Weights of a small mixture-of-experts language model, trained from scratch on English Wikipedia: 64 squared ReLU neurons an expert.
Below are experts of layer 4 (counted from 0) of a mixture-of-experts language model. Rows are named router (the router's row for the expert), up (a neuron's input weights, with its number) and show model dimensions 384-447. Each number is 128 + 24 x the weight over its row's rms, rounded and kept within 0 to 255.
After each expert's rows: a language model's description of what the expert responds to. This comes from a sample of Wikipedia text that the model never trained on.

# expert 28
router [129 117 162 124 140 136 118  80 145  94  91  99 141 180  91 113 115  81 181 120 144 129  89  98  99 100 118  99 119 137 143 131 126 139 116 131 159 126 165  93 129 141 165 174 159 124 174 129 120 120 130 143 131 116 116 167 157 104 133 124  84 121 128 149]
up0 [113 132  93 120 125  96 106 200 137 145 120 134 139 175 135 140 156 110 132  99 101 109 114 111 136 150 159  49  96 172 150 149 130 166 149 125 138 113 149 118  88 105 113 147 165  61 139 119 133 155 139 152 135 179 131 102  87 125 134 146 134 132 111 116]
It responds to: Numbers, places and ranges in sports results and data lists, such as 5th place, Fourth place, 5000 metres, 22–12, 200 kilometres.

# expert 35
router [170  91 154 179 141 119 108 127 121 139 182 111 152 147 141 142 136  87 104 106 109 128 119 154 171 132 112 166  95 136 169 133 133 143 103 158 166 171 164 142  78 182 124  81 164 110  89  86 120 138 133 158 105  93 125  77  90 152 141 158 139 147 139 128]
up0 [114 124 116 120 121 126 153 151 129 123 106 123 117  88 150 181  80 125 135 145 126 143 132 139 145 139 134 124 141 114  96  98 154 150 193  94 135 125 105  88  73  99 125 100 186 121 134 168 140 123 139  78  90 166  85 151  82 115 108 109 136 128 156 108]
It responds to: Line breaks, especially blank lines before section headings, plus == heading markers and table pipes at line starts.

# expert 12
router [118 122 152  99 129  90 102 141 132 126 101 169  81 119 121 122 128 150 130 103 163 120 127  93 113 162 105 122 139 139 112 140  92 128 140 108 110 101  96 131 141 130 138 131 103 156 156 162 140 110 169 159 140 144  92 134 108 124  98 107  89 155 117 136]
up0 [123 159 117 110  99 138 149 114 110 103 118  99 105 152 158 148 120  82 109 137 116 176 140  99 135 151 103 136 117 149 147 131 125 138 126 121 113 128 119 159 133 150 135  95 130 140 112 111 155  96 151 143  97 163  95 141 124 108 120 133  96 172 102 153]
It responds to: Opening or inner pieces of common Latin-derived words, such as med-ic-ine, pol-ice, radi-oc-arbon, lect-ured, and prefix pieces like dis, pro, trans.

# expert 14
router [142 135 152 180  97 123 120 132 165 131 172 137 113 136 115 110 142 127 158 136 148 158 126 117 142 155 136 138 132 143 126 117 132 147 108 149 153 110 126 124  91 151 103 139 121 174 131 148  81 106 150  76 125 115 143 129 114  89 116 140 142 117 149 124]
up0 [101 152  97 131 163 125  75  81 111 171 133 124  87 149 110 109 104 140  96 154 150 120  68  92 122 164 105  93 121 138 118 100 134 128 128 111 161 141 106  81  82 107  97 125 121  99  97  85 105 133 124 101 147 100 145 102 106  96 136 133 140 103  96 171]
It responds to: Pipe separators closing table cells, especially venue or location cells in sports and results tables, plus sentence-final periods and colons.

# expert 32
router [123 138 129 142 113 107 112  92 125  85  89 122  92 123 108 139 136 125  88 121 126 122 114 110 175 204 165 116 129 118 109  86 151  84 159 116 140 140 101 143 121  96 132  97 177 158 138 174 136 140 135 164 154 114 170 131 158 160 128  86 102 135 124 166]
up0 [114 147 136 129 168 170  70 141  70 127 123 152 110 105 131 120 124 132 127 131 124 131 120 159 127  96 122 114 136  74 128 133  99  90 165 109 136 154 147 119 158 122 105 115 111 115 104 162 119 133 129 139 124 149 121 121  99 117  99  80 128 156 139 134]
It responds to: Words and pieces in descriptions of buildings, churches and places, such as single-storey, ro-oftop, located, built, "On the ground floor".

# expert 26
router [115  92 117 129  99 139 150 147 102 114 104  94 154 136  92 163  82 111 144 113 159 106 118 155 149 139 127 151 138 146 130  79 117  72 111 114 114 179 114  88 164 131 130 130 136 150 111 140 110 132 177 133 105 104 133 163 127 125 122 110  94 144 127 158]
up0 [130  94  72 140 104 132 165 140 148 108 142  76 125 145 124 129 120 158 177 155 138 126 154 154 127 128 160 130 164 132 153 131 144 128 123 120  78 131 158 135 105 119  91 163  80 124 164 132 152 141  72 130 107 136 155 117 148 101 124 130 141  84 173 135]
It responds to: Word-initial pieces and words in military or aviation text, such as Naval Air St-ation, War, Army, Air Service, plus coordinate seconds marks.

# expert 4
router [116 123 125  98 130 135  93 122 137 121 185 149 118  75 100 113 138 134 131  95 128  72  97 126 148 131 138 109 150  94  85 161 164 114 170 112 139 143 146 124 122 155 104 137 108 177 116 114 125 117 106 141 148  75 159 201 100 130 102  89 135  97 145 148]
up0 [119  78 157 141 146 102 124 122 115 139 122 154 168 131 140 101 127 135  80 112 128 123 130 147 118 142 124 111 143 183 124 135 110 120 150 109 133 117 105 147  97 135 126 114 112 130 127 131 137  91 117 128 130 178 154 111 111 107 131 154 154 108 148 143]
It responds to: Digits inside years, ranges and large figures, plus words like United (before States), first, New, in tables and place lists.

# expert 23
router [107 109 165 122 120 133 114 140 142  50 119 137 150 135 167 120 136 107 178 144 131 131  98  85  93 103 132 101  98  99 154 122 143 127 122 127 178 177 155 108 158 170 159 156 130 111 109 138 144 135 136 134 148 107 100 123 164 115 103 100 117 110 139 161]
up0 [162 174  73 108 118 138 116 153 149 109  93 109 152 120 140 149  98 154 136 161 135 122 148 158 110 144 120 146 185 105 112  91 109 119 136 103 118 112 121 112 103 142 124 134 139  94 131 104 168  76  91 137 137  86 121 148 126 141  84 115 116 129 108 100]
It responds to: Pipe separators and numbers inside results and election tables, plus quantity words like not, less, least, never, few, more.

# expert 13
router [ 83  94 159 162 135 157 156 131 104  95 151 104 179 184 119  79 139 113 138 117 131 124 128 116 109 141 109 100  95 162 125 128 171 110 102 108 145 133 159  95 127 124 143 157 162 141 111 143 110 142 152 134 154 103 174 119  96  90 110 136 125 112 159 136]
up0 [141  95 105 127 125 144 135  89 134 117 116 143 170 140 143 125 130 116 124 132  98 187 142 179 145 155 130 139 113 153 123 129 107 122 137 122 160 112 179 111 104 155 171 113 162  94 106 135 130 114  94 149 159 133 176 133 130 147 160 148  99 116 141 136]
It responds to: Years and other numbers in table cells after a pipe, such as 1993 and 1998 at row starts, scores, ages and squad numbers.

# expert 17
router [112 152 151 124 111 151 142 152 145 170 142 140 120 144 108 145 186 133 142 152 111 137 107 104 131 123 125 108 124 119 141 149 153 115 145 161 185 133 113  89 149 105 118  91 104 145 129 154 125 151 145  99 113 140 117 145 121 115 122 152 147 110 144 100]
up0 [124 136 127 143  96 134 139 123  97 169 128 141 144 112 128 136 114 105 118 107 123 135 112 110 117  96 152 134 148 136 164 124 157 111  89 100 128 131 144 133 149 153  98  96 122 107  76 113 214 119  94 154 133 139 115  89 116 128 129 129 161 152 181 129]
It responds to: Prepositions and phrasal particles after verbs in running prose, such as of, in, along, back, according, including.